Below are experts of layer 6 (counted from 0) of a mixture-of-experts language model. Rows are named router (the router's row for the expert), up (a neuron's input weights, with its number), down (a neuron's output weights, with its number) and show model dimensions 0-95. Each number is 128 + 32 x the weight over its row's rms, rounded and kept within 0 to 255. Numbers have three digits each.
After each expert's rows: a language model's description of what the expert responds to; "raises" lists some tokens whose logits its average output raises strongly, later layers aside. This comes from a sample of Wikipedia text that the model never trained on.

# expert 12
router:128113151121142141088179153093135000065171169126155099133099137151111108101132118120110138069102059117097176098108110112129122157117115124136180114092066145184146114125120160139083124119122141127179160121150063152127163076106140084116123100128141143096089120118116094156205083127054150086
up1:145112123118153135156198089151088078138056113204169125111132156087144095134117134153164147161123179103103122166038181166115127103143108147119078153117111116121072107103146042106189141136132120120094117120141148151146124106109094112149119116160096177168124106190151144116165142083089093095
down1:161154144168102173172157025151126125157058107083069117141065157104056130115123082122137167128156091119124159073093141160088134154102105161128162136084119107096134083147156139136100096180128148128101145109070088158083126136185147076148123091116164159136130117109155149121123120159130046163
up2:136131146090147134178108189132139120135152044161050118147108087059116105123124112110108123135175151168093121117163066144119102155169130160090177086080135166164196151141152155109133076179125087159161141084078053116154101130166102145122118057158089104120165103139174110163115057102165117131
down2:161119132187099104099160094146120167076105154083178094137122136190117122111120166152139169173068143132119125116089161088132168087111106068151072197168132105139089104147103084135169157116093146097063099178151184134110133108080132117117125182081115125161102165112091134102196153181039132140
up3:099180082137116125116159087097166092165158128095113120096175139080127137099124102160093110146125141099109123158116181112101135107107152095180129172136168120092138133099091101069138117133166147176116121059096222171150117169130140132153143170107075170049198150142085077160100161115097121126
down3:100121117147153132077158107089120123124091175176102157125164130154156155118120150120138094137140092112111161155180063108105115110152093160113145161126119136164138133094101116120137105151209073140144144124109161072156140168117149160123153113095096141047150054148158121159139093157118075130
up4:139169099085086151102138114241134133051170072173104119195135158160124143139100092088068141128155082164204132123132194150157121110136106103161091066118058113138133115135111107150123138137131139167138076139094173214133091167114159119093097083112123149111116153122122143146181152150124103125
down4:082102110163129152128142123114146196158055156126079146228168160126154072087117104126153091157158126131137146139158168102148094132099142124149138047074165114131107142136180067113138072110140128074181116130097089127095161159165123108157140105153137157165052146127117121085113095106119066159
up5:153108065109159136129152113151067115135160112161118113161154113159095128114090116087143147103144121090113139083124129158085138123163143126132104139110173155077145137133109150103090089157147131107168136112076085174119086147163121086137149127159112145090179149119171130088195094174090125135
down5:109111174155131094122070119137106158115130145120120141123134123089113120113147125145078157162110092192132112107106091076133042107167159136152183179120158133126176070162122168173086119066103130093167138116156155076126089098103143158158108111113179156169095117122106096146112207178107152098
up6:156157106191120175155184138098157101136129166109131152130157085126100089148096133153147163159118094133145169141133086145068099127112127141171099120150061186128140153114129123128129126135157184157146170102100133110151137058053119122130129082134142091119130141096136133080081083172086119164
down6:129118124067141117086081161130206094107142088136084163131182202154127122137148147127148123121080090118165113146093116140143114107153150121190082123176026073161109184089150129122144128146155164134149158135138183136125111083052113139086163145196131122141115129151105134071121152116100106123
up7:061064211166132110125127137128144067126171137114095106104121124139142104123062117127173143151123144070135090102128167072094111087110129127112113172119105166105134064081176180091099084116117180106132132149137157093096119095144163134074103130124119079117121130160132118140161139175118100163
down7:091149179131119154150160117171132095192162131124124160095120109113124129129220142141160150128124118127072199156112117056157100142125138097146132128096130101175179079134146133134116099147127145103213102162098152100124094137121105126093096147148164069139159080148124088155088129134119089096
up8:154116107157153086100183117130149155142119154063105167106133067091145189114120150081178105104109148133149154148128104141146173155105094176110169144098073095109135053106168090156114033134148116082166106083126130106143181035144084090165134129081137115071111107101141150122069191081158156163
down8:146146097136115103117111147082126098096077090127152117077175123118142121172124195132111101134148103123104148158118096134073133099178142104124107158107190162119137184116149129150197109156195090107085171115128130056184106231148148118117101123140086127137117123068094113139102114160120108157
What it handles: Line breaks ending table rows, pieces inside Slavic and foreign names, and clause openers like ", it was", ", which is".
raises: "| ", "|", "| G"

# expert 29
router:111134133199080119093107132115132156097116127119137046136099063142135142117157123135137100092114141117178105201124125111133143146131140150111119113094157115163150126123101117121121148136026109123132134071169137097087166146120157106143135149154116113108088163077177120153103089222148107182
up0:100117129141112118161109158101180148104165173095114189128091100120110122080119141138147106160145099083168131106081142162091142206037106119153140145151126106114129082100120084122167149100176137141104144102106148109143160136137110141148121124161090143195136180050146168109182174154082192110
down0:134100101096109142098101123129119142147158123151140127139060150108106053117127149120207120128132118095107158128095115148143107149155123136126082167132145090123116158109110157162132118181132153148129118093132115126152167166170135097153164048114099115184114137083125117173137147184146145120
up1:131128119102088090086190049119119114107089151174153163113140090171109150148139124090147161115056163130199133149064191131111147131127149148128122133125119142138110135111182072084187124122091126135089117167201139134130156122128141137145134152196136197112151126175115141114139130069115117143
down1:157121206079119134175116060164152153135156113110050130110081163090142125119142095138114124080141104168177111085107109103113097116134080079110179025118120136121193173131140162139194120146101196142115190092093127174133127133115091152141149122124155116144121142067156132173113118169122076127
up2:084086130077138139162108139110181141121170111154054133138155067085136075141128104102120120099154159158119124148170071124119121101137149148128161061068168138096151149105130199101124071163123109149118137068107105136080058103154152075123110110141140095111114106080181112168124083078157103122
down2:142129132175146066065164078112079184096167201128160128150131125170102147089102118145138151156130126096114105109135192092156186163104143098161051126161108063169069115126124100097153159123109132062116103122126138142155125065084124120073185169137096120098093134118100142072190165144058149146
up3:132179044138148131151134084135173143154161070104086059097139165128108153118135113157115130170085120110124121154137178131060166107162169136173131146162165130092184142131123053079147125119136099198148112128131230129138094149119115094156150196168089127097113151122083129164091110142116141142
down3:129160138154140121042090150120107126098083144145114142162135145148173127118109165134140071106089166152091121114150081162107121123130062172127135163111148141188106131090143136094076120130155073139171140131092133092164147152126150177120127163108113188017112112124156124160106130176135169151
up4:169149086109109132133128082213156147092157070169130165199170141136101135139145035139114107117173103156152152106139193107175154128104139175117127085132094119105161103134144094172108130105161135116115083152137187119123069140102166147156140084138096132104101131104146120105145157139081119171
down4:067108164139081187159122060136104223122115119140095122174117170087148072102075086152175120196104086105155140129157138083149133098054136089142142129095133155139128096097150100169123077100155065140166158161120113166149150178145110073141188080143114143160000091112117117099100129120116046113
up5:152142069127159135168159125183098083101129129162113106143107151146132142130093127090182159063106144085073109074095177186145097093176148105110128132127133118104143131128146107145115119129102169139158155146112034162116123118080121105132126107149131107114119149136116169158147087156156137074
down5:107130186153141053173095125149153152111123123115142139131163089090155119078130138139135133176109094184172102116115063096114106152112131105095111130158112062129138092115184143134164183072090121148162112144116129020147081120112207148142087133103149151148059107095107092115092190122153143165
up6:125180165190133166130145077197143018154140136137199074165139115115101113142139149098141103135153093115134144134165091059067126108155129124119091123186124128128162149083118136123167125139117154175100176115131136103143108048107110188155110149134117126146158131118135127075114071157091125126
down6:093080126101126095100095184070168091174161149157160115159154137121152119145135108113171113115084116061113111084113163104153147104138136147130098103193065138092196123161112161068212108140147150169131139182172149092103155057016107129162124137170142134182133101131116186171091149136072111109
up7:060065161167108088143138098097142084159112144137134087170081129156155099143059147099187136179225121104134098105121153083173104127139145137103121125108130116093113103107179194102118070133140157091114107166137109120082125145145169138130094128127127112139128153082082145125154137099087077148
down7:101081098066134196172103186076139130184147164098159131107078141104138119147154118117110139088169101093070113137134186082140120133135151115174109076127167132131143127078161148098066160151147107130181122187135128123142084096107075169122127135105091135127094075179109113153137102149109128125
What it handles: Line breaks before dash-list items, and first fragments of split words after a space, such as sl(avery), s(ophisticated), pl, pre.
raises: "-", "- A", "- L", "- B", "- D", "- Location"

# expert 33
router:130147129076109117147169155113150072147052202113105136149112129096144131178141123114126129191112085156133105112122134149171123077099153083094146122084068107195163137109102128153137044160047136138160114118157064078096140123118124160113091110137144161179082156105157185207190121170143117164
up0:160069130148129108138117128110176119128169135055111173120065120121082141080169119086079098148157080092145097114091100197153150177103106094171085150094102098115113128129130142141126160122137176204139125128109102137197095091111142096111152153148107150218143131045164175168165140114107197132
down0:090119122096140130120107154100117130132123171078154100131084072111118096113156139110131116120164152110130160110093120155111100131158115146142060142125096117128123149073151172161090101197144136120101134105141077119168121178110176066089158040094159149133087118088131104166135149138152131132
up1:140104070107089117098174118126156121050093173150164152110146170187099145138125103090141179141101130120175120137046160127062173146090128110086097171176130094091096142086165118124147144119119084148073111191174128125142142143127120131142098112155116147117131056200121131136143132056097132167
down1:082139156090163179130189059159140126159106089060100092152135129128133136114146114120057124113118064143130179097115138103201168124107149163144151070129136140092145131146095148143120102177173163150126164130048098072069074117168129134133122058097082153145183094139099083133078136188119107156
up2:127152165083152148178091167124156149107156112167052154160120081076143093111102097095124139123183144175077113129166070112082124114126158156077128093088150122102156181124132200112139073182121094130145141100087061147133070153154106118133112069108108128155125121148165117139103046098192113134
down2:129125136176120125077108097140094090085146126101168085089115134180097157125102147162126146165064128102142130112128180083174183129129094073165092182161110126152093089135114098116195144136115142046131084182141181137130157083112165120112168193105093133152130119129108133124181161148061171144
up3:103182099119127129106134106130169113181184121109116106063134131156128147131065123135120130155120090113073149147129151094112140079087149104152149114202183118086149146134110067077185088155143086157139131102088243165138122192129125124131142172132111182046122148139070073197062115093129167111
down3:116138087133151161040158099127131085146052157109108116138149127117102157087151078160108108136152135126091103107132093175117091122141072129135134105118136135159127097113148094144144079168196110198188114093094109109196150166150149169134162144123091180055105078141115091110106107143091119099
up4:155181106097087159112126113223124160083168157139136100156118140170120122146128059063132141139118116189125121090124164117135126129124110115124158070192044094088152123095110112174121120126149093145069111119114201166166093155137178114171125085085127070126076133128151164134147176097136071113
down4:055061130138120151103121095140117105100114131052094149172085117170126101107142133109147103124132105092137191144158142099135111140098138141167127108116091117112140092098162097169107082123137136071135178176173136169101150186114124092135226092192139126142053106106156159154126134117163097125
up5:150157093141153116109112114201123089124178075177119085107090123147116143148095145077116172096131133150141165096152176148182151116142156062135107159078131132125144095071116142170143090132107130107155143155071104172078116179135101127122143168141136125101157111109155165123127085148108121087
down5:152103193175085109097121148107095131092101077080176168092120147087101123114159124113148171196092078176148108094113112082130040135118193164142126126126181110095143122169108152110131132080109125124121192130168136112082161083109156190137111123149127137140080162134101151073113198143112141125
up6:089119149131108147132150164097150057128110163089133125154115133154113116145159154100136159129135134118126123156090140134118114123134130159140076133182080186174123150134128142157100105133206150176109188076118087078132145067103101176159153105101064102109090125122106138080058132177072166151
down6:127122143122125096130081185126157070105130109110130111144170185150112121110114179102156092119131129113124099120093106109148118107157126178136132125141062175161085147082101125104166133123102156108131174164136186116124215092096062156106120133191116113199142134139101194111118177142105158146
up7:044087162110139069147136136161130110172139120110121153090122104144177101138084155151140155166163128119116111116087154053139135098174170087146143133116068188115139072107152186123112042167137165086124116133141121087084122121109181134089115170091120070092130145114182161132202149149124113158
down7:068140132097091212166127148100107065164146195120116136114071128080114155114174133120136132131179122120131112122127122069171097146114140110141104102162125143140144042130177122096126109132138127159218091144088167114068134153123140156107128143122128109137121053182106106162178132127115164102
What it handles: Bare spaces, "in" and single letters, mostly in non-English titles and bibliographies (German, Polish, Hungarian) and before years.
raises: "2", "1", "21", "65"

# expert 0
router:133139100077063086146136119110140158072070166112100156121106143121131126041122135139120140158111109084106166157130095148099109138095140123141139115096065137108113146159136112115177068152022189163156122129098148161090134107185112116147072107105134093157115152136133078163127128108070120134
up0:101091114147140148120080127160117091126096110084091206106124162102107156086121121117112113127119057097119102096114096123108141171077100085091095153134096086113127158123197121110135139099097136114104161118126121186157073110100106147144155102139097114201099154079182161178241131090077178134
down0:100116114083104089109107152103123142139140186111107081110052114095136097128136173136164103107174107074125115114103162154161127129164074175160099138076095075108123109099134160157123147185160112113128142116132074146164124147122160061150146048151148194162140125084127072159113135151150174138
up1:103122105131132105100168120133152154078095166150176149117137121182097129111133167074126180122122094121146167129055148148059180112089120119151094195143107138158099158090150068131176132150085120153090112142185121123129133088126146121149176094151096154185118071165149102160152098054111154108
down1:088155179153136154149114094135169146148134122145027113110100129143126082117148131102080139109125103110113188090124117134147159136123129126162158099122158126121139115126074133110069103176183165118079137097098086083074134152188108126092102105130113143141140134164097096145063119166207125109
up2:116132165084151129147138152140126176159133082123100138168120090067117095145088109120110148116172112114112097125172099135098137133108167141101199117100157132144161172151157195098137070174131086132155142073108045140144097138188112121126134067131113117172149114126176073142138038094147118140
down2:123159158186142090090129089140104070090129134123159099125158112155160144119126109118172157165091193093131137079106180113156125118140117085112091151189114090168098120116111097134124198124128147068088099157153164107166147061126116095109150168113122155182141173116128132111208171170071170131
up3:144191083115134136118144063148138154168162083128098127098147162088099130144127099158081098139136102091101134147110172117099137127129118101180142164199179106064126177106130116098151093136174138198114152076086226157127105186122136095147123161142111141088146155138080080174082133132090146130
down3:105187128157148163058167148124083143091069132121092148190147150123144148089130136138132124127140115142072140061178105118139132133123094147122129060167137211148174131098120153131128094193202069157182173137073125156190125141160148168105133118114094180067101141145131080173110118167059129130
up4:161155112115105137140146089236127126104154072108168108192184184129136105120128079077147147121127095170175173146129170128116125146127141131089126134156031064108176156163127098165110202106103115145107135148090147142127104154133139110167144075121106129117116161092103136116121162179127099156
down4:076052146144107155142094077106107122112079146130160086190120197124145147070136072128179105184102093094156137164139193124127084103075117089120170136099096103159074126092138073179132044158095161075181122124101111098099187194104131101149150056133129107163087114118123147131166142105114096122
up5:163139058136180105123106137128079089137114130189102168122141167156062105141078132099144131069104115126107182118113171194117163143142143105139103118118133154088125140154097068118154127107063150148128158115092070181098130096129147117124160135159154099067199150122113165171203054188096134091
down5:140138155119145095101087125139167140124175157105175184082165162098121111159189102139105077159129101160133113102109085120140111106134160102106136182166138120097104115082096095124131167077111124114101130080133152105088120095073142191106127104108115153148117135112122149152131182169109175114
up6:139092167157112191149158145128114071109107195127095114083119148122138136085129119081144180169118144107158167129159086081134086147164152170102092124160075168162107155113123131133126106152137201182134126135130095108166134128089144129176142096135159088133145125116113120079102072152065148137
down6:081096125105119090075098181079149076089125145109112096158160158128168188143125094096144092115102105097147104134123124149151172124127137142114087112136070088108103165081116172102155137134133146078116142129113154139179148080029120128121140087139147113194166150197106194136118140086115091172
up7:051074150145138089099157085125152079129132120101103132139123094157163129120044139146130215180159114087163120075083146081146111141186157072120116151087125124103133102109145176078113078207109188151141087171131102099098087113137143081091106150140130108138128128145120116112226132140121061156
down7:145103115089134158142135152120113139203195151065106126070089143107100126146152129141170122143158098103116130133131108150155119131139147100152122121146138117135193050079148147082142118134180116152224131167138156100100105110066087143085179145146109110126119049169108103130125109117158152113
What it handles: Sentence-ending periods and word-final pieces before them, plus fragments inside names and taxa, e.g. HexChat., mJy., Scarabaeus, Havana.
raises: "\n\n", " The", " It", " In", " There", " This"

# expert 34
router:140158143157193122068140149106115000127081152121133060121141139135162125076130128155099100122113154165107138158142097140081133174146102157119126059165111125074117121121149138133117162163161181065100123129141162101108144114130129107128149162147169085132113121173158093144080143199129093125
up1:128100114174125097055164140133115141150126090137184111167165128124106153097143152112121184146088159099122173181079190161058150134098158142145159185139092099144088108133149121143152110137082123155089085151182127123125195101113142133134132166166086167136114077228089145146132128040104119149
down1:122151193088164189089141052133129131173147080095141082133127120061092081131159111091119120088160110162176123102066094150114138107143128150102156087098143128152163124174153131121127145152154105145150111117113091101113152124154113129163121076118054121129189124111137121136110158135148088134
up2:079147132124160147168096192139154151125151114160057111149138121086108072117097128125109115125181148119091116139179107169093118092126138159108144087117104165109177133144147182118145059197145098195135158096103064140122129135166123110120125099148120119137119110105162113169136063098186098121
down2:158135131165093119096176104167086159089116161123147115118165122142151176132113116135164139168063125122134169108106171100197179151151083091190101204196128072159097102128136086098149167097101140050108109146163189131126170094076125119103143148098098137131147171096101137091172164144093141146
up3:131152061125096143143173100080175107156184060116108120059200131115127131158159118171124135152094108116132078153137158068101175103146138074163166096140157116088167125141096079094195121120109164158141099133123195136163133169124139144197135157140092125058111177122118082185135131084121169138
down3:120180111142152132079135122112126105122072123137067147170121128128106195141084148119144073106147109116110124080207183124069120107156065116127129154137143124153175090077128141115105067174159125124142116132125111136170094158118153142115157135091119163034140080124139136144146094212075136091
up4:189169144128092114123126132175115142151181117157163144183157118197084124165173076120120127161128090142136102112121192122130106118077134120140134099111077113104147133145106138174123122082160093138106096158079200188100116132022170098155146081117132147138110124115113145153167134132129092169
down4:099105143158136112154141095116121131115142132080078065117147134134121141114144131110168128140092132079159120158138131100093089132057159127107177082086156188107147152099169087155138071102091094074119134134118163148078151134172152099116180115143080132116043143147116168155091070144181052123
up5:131104083151148107115156153166138129141137109153107122108127142143134099158080130056220146097093101102140156076169167160138148077171137148095131155093119123112146139128154133109087141168109115094157157099131117118136110115185119128096148095149144120087144119135139169161161101123127109102
down5:169117120134120089125113111105155164151108126086142101103125123141105125136100182155089130085114088207171145140159075085100085102142146108142152171114212060137160098133129099153098147069158105142132120108119123054113090083143124144118093088157140168169093155085103144118114181127157171134
up6:173169167215122159134170087155192083116145135107153092124205103154111078128123155097123095118117118135171159109136099071104139118153121122165098152133128131160180144119126113156183117195172128157158172096080066130158131076154134176132124101079144111121178186103130144056080075180105175127
down6:119083133086125117087089190136183089121120112135214194110186160140189150147181117085128123110081136138155144135140145147145103068147078100153103144193097151164155131114135102101107136095114148112112128156129155116087119116074078124134045103175109117097140132140114183101123152123076105144
up7:067071153125152057166103129119140088177131129137150144144131109112194099130050132126111190184133120116130161099106141103133125140176096085155130099107095122104112121148168151100082094086113183106083144165122124095063140133165168106098046144130124089114097196137118156091141133131109106155
down7:094085122133117155163138138166108090204137165171149122073104134123141142119151135121143121093114138101084160169104113108149163139149115098186093030149184134171145135155136116069139143099101101130160121138124154135116101168128108126082119151129064070130141116128122131145082137065156168156
up8:134068144167159098073169132172136177137129130122107126085131067154138168157128134128142127087117163126117115154128072197127184185107162196123140147085117126106142078109122095149094092094126105061145121102127135128183155073165083128137107132052104099104107098108143142109067178108183117138
down8:112147123142111127141099066110140113133091053103158157140162125166127123140113174108106104153143088145102137126106144176067121152144214131110093177131157152148142106150115154214163138090157065115163109139110114068169131172144118107095084154083136112120064124098070126136132117151149148157
What it handles: Paragraph and line breaks after sentences or list items, plus section heading markers like ==S and infobox fields like Country:.
raises: "The", "In", "In ", "|", "===", "M"

# expert 24
router:115115200105157124158157141106088146105062119144140143138116127091116138107121106116124081091132084084187144158139132132127107106130029092142148130156200116075141163113149112145142067139134239121101110142056135060143150103118116076148125108083119140116143171098142131170123165143139101061
up1:113120146074112133089179080109115138078136121146156202117170129134112141140124129144161115100095160126166167178086203160128166167127148109158138163190133106111077130131199094122181127161106094196105083152183144099157160113103114125174118143122117159154161075171108108136156129100160165107
down1:149189139093090108139153072164144151096109095132103130151118137143099041123142089143125095095092107126129162136114100098122165116135110152129127048148142108054202099153092186095142126184125111086173114120074111128139146080140134094078122098116128138150117157112181080153134108166120145153
up2:180148138120160117149146134123151143129152118166040113151106145134134083139100065124095122100196153142069145123183040158138122122095135163087152091108159113115135120129110147112139068168154127189147139117098065130137118152131132097113087084109141127144120098156168112153089065086192096154
down2:136128121140102152132167086110093111098138124115129082108145129145129132113102158186147158227074098121139147098090191116128167136153107068149103173131159114161086110101119107119157156128111138062088120170122225167158136096135142147153177165090134122142104166122118147081143173190073116084
up3:094174077143125163135186065107160095157176094109156111108141149094101134143121137206149136169105126101157143156100149119067196077119152135160134156207163151084129157148109080104180133116143129156105096122106180149131117150145153116161117171141060101052159157138085086174115149140070140120
down3:140134156135181170081135113112096102117099132105129132137171108149160142097122108149121087123100162154065124120146120119070128096134108140139151113113126117137188125071102091116103077160219085143157124106066138123198161156138161151094149137075083151035072117116139129139135122192090106104
up4:136183128097081123172122088212132144110144133146138153167142159090156106095141076105132105136146126156125107089130157163123110162109083134109116084182067120128115133150135079159084140034159081118106093169098192146109102177117172117120107071090132079141102113123139133093184174125112122167
down4:109068139142132189125120140120119164147112113107113094168064153133128122098161111091115150188115108092101126141159115116167115106049132127140169083132130083142091162143179072131097074110103117080158094127124170145106092141176145086212187071155099150168038125090107129158125131125172097100
up5:205157073190158113130121162148103083133173130166080147116093159121108104096058143121106194100118117043151161048098134178148146114166120095149092181109100113084136134056105120105166167161100145161113107180110113117138129124148116096104139104125154100097131122143122134138174065173136086099
down5:134147123112140109088114137139123159133155114140169164133169169120123152088108093154097153192152065157153104157092069116134061073142160142130101133174094110063208094092145148159104164087109096093144116128158143061122096105081165145149130113165140134183055157129098083124109167150059163102
up6:103176114187111157141165101161152057085131135095138109125144121126089089161126125111110133137136114152163147152153120118069133113150168186155088164185103180164164181094158186097091218156118161181078143085112070124150136073087135180154098078165124116088137123100152125063122112131072095122
down6:138120145113088111129109160108129037081142085140143178128141171192115123137165106109167118099086128117134104134056125161174153123163109127183110110146085121114072152103129143076094183125088152098101124173178109114103157131039108103181142111152133115084078142185103155111113180123064123110
up7:123093112118158115132113141143111101183106082143129134138129133185141120136090158151136153171157120112104077102055154096120098137147145110098153192141116100125169103095141182089086137158162140097069154160152157067101156145149163115103103141142127081103135123151119144141176148092148145173
down7:069121118055146123105138155101135131172182146076139086098115123112140164123161150148134133121176127095180074144135172098154134131147128147178127093129100140155158104119153141107132141095159184144179126147123125153082132174147104154187135090165098097145117105163085114168070071171080168119
up8:154131152124163135055198119134137151138127172127120163157119075145121161165092157098193064112128120116138167143142037123159150143128099153134121158099053138115158081099167090139118089092130124075148150089172120182111155037131097121110148121070122095119132134104160115105128182081157125141
down8:147121125216108080079155106133166140186190138164116106119134098167122155151141122120067118160139066158138115094099157212064116157123189112097064121101123159154139178179111123184141126151172152086119143156131123136105117175179150158115130159156144166136104206103063123112163139134126160125
What it handles: Wiki heading markers == and ===, heading names like History, and capital letters after an opening parenthesis or quote, e.g. (S, (R.
raises: "\n\n", "\n", "- B", "2", "The", " In "

# expert 28
router:103122157094134124212099131067129149118150135139130118116113078141141118146149130123131101087116114073166119113137129163164106100153154144120117154059202135170123140086136101143129140092095148115118103180084119126133110202142123174129124133192111103130083191126167083147169131132034118081
up1:126125095083134101073167138109123145092111201182162111142120158138152175127140152139141146076136156128130151116082115155153148109124116124111100173138123104212095113093158133136177093130110087167127088169188164116109182140128110137200197142216068148148174097229135085160142159076139153079
down1:131177117038090204146140075151127144176062150097153135135164142111100098134111122081129130099136110091149179098069181131127134112133139129165141039139129153118158142147108118159054129147097142084083131074062107129101106169098107093125105080111157139145131183106103103122106100157128105224
up2:119139138071152149160136152131114152137123130129057127145129128081164065142091111107129116113184149127116111119164085143123110113112143164129138083124123169103184174125104136067100071175130124149178130067091090138169126115136113126138108075153130111121128128133162114145085082126174058135
down2:114153126171119085111077062117149117092155129089121141130139166173145197126143131149164154169070111094139135128067184138135160179141066024148147212165156114158065106103122129137132147091105148143071122142132160129171141104121120170167145165091116157100157139153100151093172130131054166099
up3:126164102107125091088155120097162127132178126153097088102175152133126128129094146179115085129055135090153158148094141077118162116075184113164108096206205108097148094181109119100158122108144109161086125125113203127151121165153156082189124179200100133041109176132072117159125122146096156111
down3:125173107138121113082175107104102121129087156172079138121145142120184193128080125195167043100112102127149145147138124172129054162126121143100192126146145126163095150050106129114110125131171132147128127101104147121155155169124161160130119163113107133034119127131116101144134096135137120130
up4:144177123096171188113148103215090131087222094131161140149185111143108122086115074060124173104124063157198134113082171109187133144094122168124133078126102114113173115143166139154118118090123158161067082137148195175089135177142127094124148093088150130113139176111126161144152157112105119188
down4:065060130122112133156082137149176209078076120107133122205142128135068114185118152111166124145084135115130146115152156069147132138057126155155188165112161126158077127108165043099149100113122102130159140087139111175158155177143114144119114108163098190166112115146059137101075078133113094112
up5:112152108105170096121120110156116147163181160152044153099107103120143146137126143158140098050139080077114164137128142132097129127128106098157157145114112162098146134122150118106127090138083150157162081118132108149150121143174125101070169092084072163104212148170125139115191041135114179086
down5:101139208138137139135154138155140133119121132139164133126088133086118095129141165135115133088173139139166119108102130092184115100151093106105148143164123085124164198130124131150103135057111118137156171147154129130127097083098122143155122100171142157169055147132160142162074203167094172171
up6:113199140171127150104195101164129046115155128077105113165158143163166125110121141114119126132146090161143181148122138094106072159107117139128091158150072182176144158119126147161138162178168127139090164121125143113132104059138123167145135123132101102075117113114165160054107124145080106123
down6:119167138123141120078103132139131075082159107075083141095190130169089149089154152121158114145116115068138159145094093134123134104105127144133130119137077138208099095175148136098190147147154061112077128168173164167107103121099150144151167135132100106118117129154102176109131125143085065112
up7:032056137134172101107126110109103113157116064122151105154132126140151114156098133088123190177187137115110117123084196066146100113151109147134111171139080163133153095110186205102144095139176129078087146160117156110111168164113150094054078163137138090154102184129145124119157133117141101196
down7:121115131126092161160112179072130081252159123119154105105080101110086168149195135139106150125174118089125105131177149085166107113134148119169158171144080150130083118103170082132146108104126152133200069154111132133127128151097108158073133177125106120136114079136115144133122103136096165144
up8:148111156164167102110157170176116170178126160113149159136150079104153161162138169106175077059117105164140111164102037180158155137137050187164174129075093117128144067121093088164117070076117119054140115084089177121160155022134114096158069101118135093111136114122173132086108167094169129138
down8:110128104141169063146105081099183144102136096132180104116107151126126119147102150113067135133120100124126121111127099170102175099113195116086090136098156136145185154135153079155134144131193115087121128161082149098180141179200126116079108171145112163186111148069136117121146147132137096139
What it handles: Capital initial letters starting proper names, often after "and", commas, "of" or list dashes, e.g. and L(inkin), B(embo), T(aras).
raises: "ann", "ell", "est", "as", "ur", "on"

# expert 35
router:106231135138086128148095107138123135153122126173103153111113113163134139069135104109165133180135112163121144100123142140178117110138098187112120045105176148095122149124123113117175111132068105106184174116174032150111155080158119102126146092157118133149087117255156150107105115106071162088
up0:120084106123097099139099116117160126159116148068076170143126146094133122067158109133128130142135123113149048099085115168133166174044153100116084107139152131070103064100145098052084175143123136120107139115082102084186124072143122163156128185131118122185140175073157169147187127133113157135
down0:113088138144139130108131155128123126125140180081122104126082107129111075168146143103170104122134123126137191125086166095166116098188111098200102156117135090109111150050160188166120099208138103099125142110146084119194151135140154043151157076092128129122147131142116090146116156102182109112
up1:074127125081112098116175062138083158130094141131157132110157104116081090138106117119137171145080169155133118149030166159100178120113138135086099187134171080121131143126127134085169116111106094139127122133141153087129139101109137112110151113170074227132126087177126156150151161058156141128
down1:064133165123149178125145104118157147154123083083089116156184150100135097105180126140147109100169119140160148121062116108181095099137099158130128084106126133102147140091096154126125108207186175163126166116131134128117155166161117134124119091091168141183140150130149098139128123143173136155
up2:112083134124161138152150157109142165148112081130068117156158108100145070171111098078138101107186103167094128135185108131094104130149125145096186069073122121162193175131146181073103060129137111146177159086116051136153089119142132112147103070139157096130118094117149118161085062117166092157
down2:173160153160130095125123089144107121082135144086156098149092138173143155120126138167117126199062156095165152109071194124166166118121092075155098190205126120115122126137077109145152195139098145079097096146107177127098140056092150112138138175116127138119100155115096145095191170182034149110
up3:093176102098077119078163101100151129136172048140143120105198156113087154129125118124115158157128117097100154128125210128083106088128114105186162136179150137109173118123137077075151115094147161169117110133101211140115140162100102125128091174160060169079141136165070105157095141130109126147
down3:149163127148115128092157102086080139131100196123087110149133161120167220180112099145119094110133142166102177119134129134098091137123128167147129135114131113181174144106114115079180064164183063117134093161124138130159177137179123129169107124166086134010131105101130158144141137141059116130
up4:157185111114089176167143082205137146090152112133190148212164132151155090144138074059146157150143112165137144095126205115146139141161133142133116134168043106131136132149099117177104134128160107130133074145098149148136130185143171084127135073119128141135130126108129094130127165142186071175
down4:094070149117146071143174071135129167123087133037137124196111161057137110129116079115135088165089105129167154156121168131142098091084139072127198113099121159134139192114172119165119067119162077068164118114175122139114120158119149129139150103133107116170109097081082148153173123105145075139
up5:145139096148166105157151126164110122151153176119097125153133179147120067126083135091141121118126073138136118120086174196114201154175108118151117142125202138060160134138122075109106114171102154138142152104097039148118116106180073106107176095142097118077154153135151155139203053144100161093
down5:114195184135141123151100201124152157156139160093181141087142124093123146144182105138104084168155114149156113094085132069121069131160129134142137138166127125094163145141122116127115172046109138129122144151148176073113160124068120123116097105116142171164152129129082158100114197116090157099
up6:098134141210104180103137097149176062163143149149127068164151119153137115151153117135148152185113118137145179165119133130109151126105138155140096161177088197149117206156082101112160126155181152195127211112125100143146099059054154156128101124103123122174136114116125128074064129147071157149
down6:138124138101136133097054147106139081138141119069119107094148180175154164128162121128173148194107113099130129109116111100178127108123095114135097182170068148185085145088119108119176142120105142173118137132180155102097151139072140144083183121118177136192119147110138144069083176087136155140
up7:004094099128128134151138075119124123151132120165149122119082097153155055145080126126116173155167146138121116065112149114160100167156144147130148130131118118077112086075152161105150078087159148091112188161134095123068144128142158162096114156081138138112135154120121167134165139117074099170
down7:091092139079088157196140105110135100167156186082175147091053124097098158153150120156096183108180103142075098131133125103184129118154152119145090085130129183132164133119178150131120112125090103137202111163121106111087141119106083136095136113119144107145102072135106072129145083063126132103
What it handles: Periods closing sentences, often attached to the word's last piece (sequel., error., ic.), plus some name-start pieces like Bro, Clay.
raises: "\n\n", " The", " They", " This", " It", " These"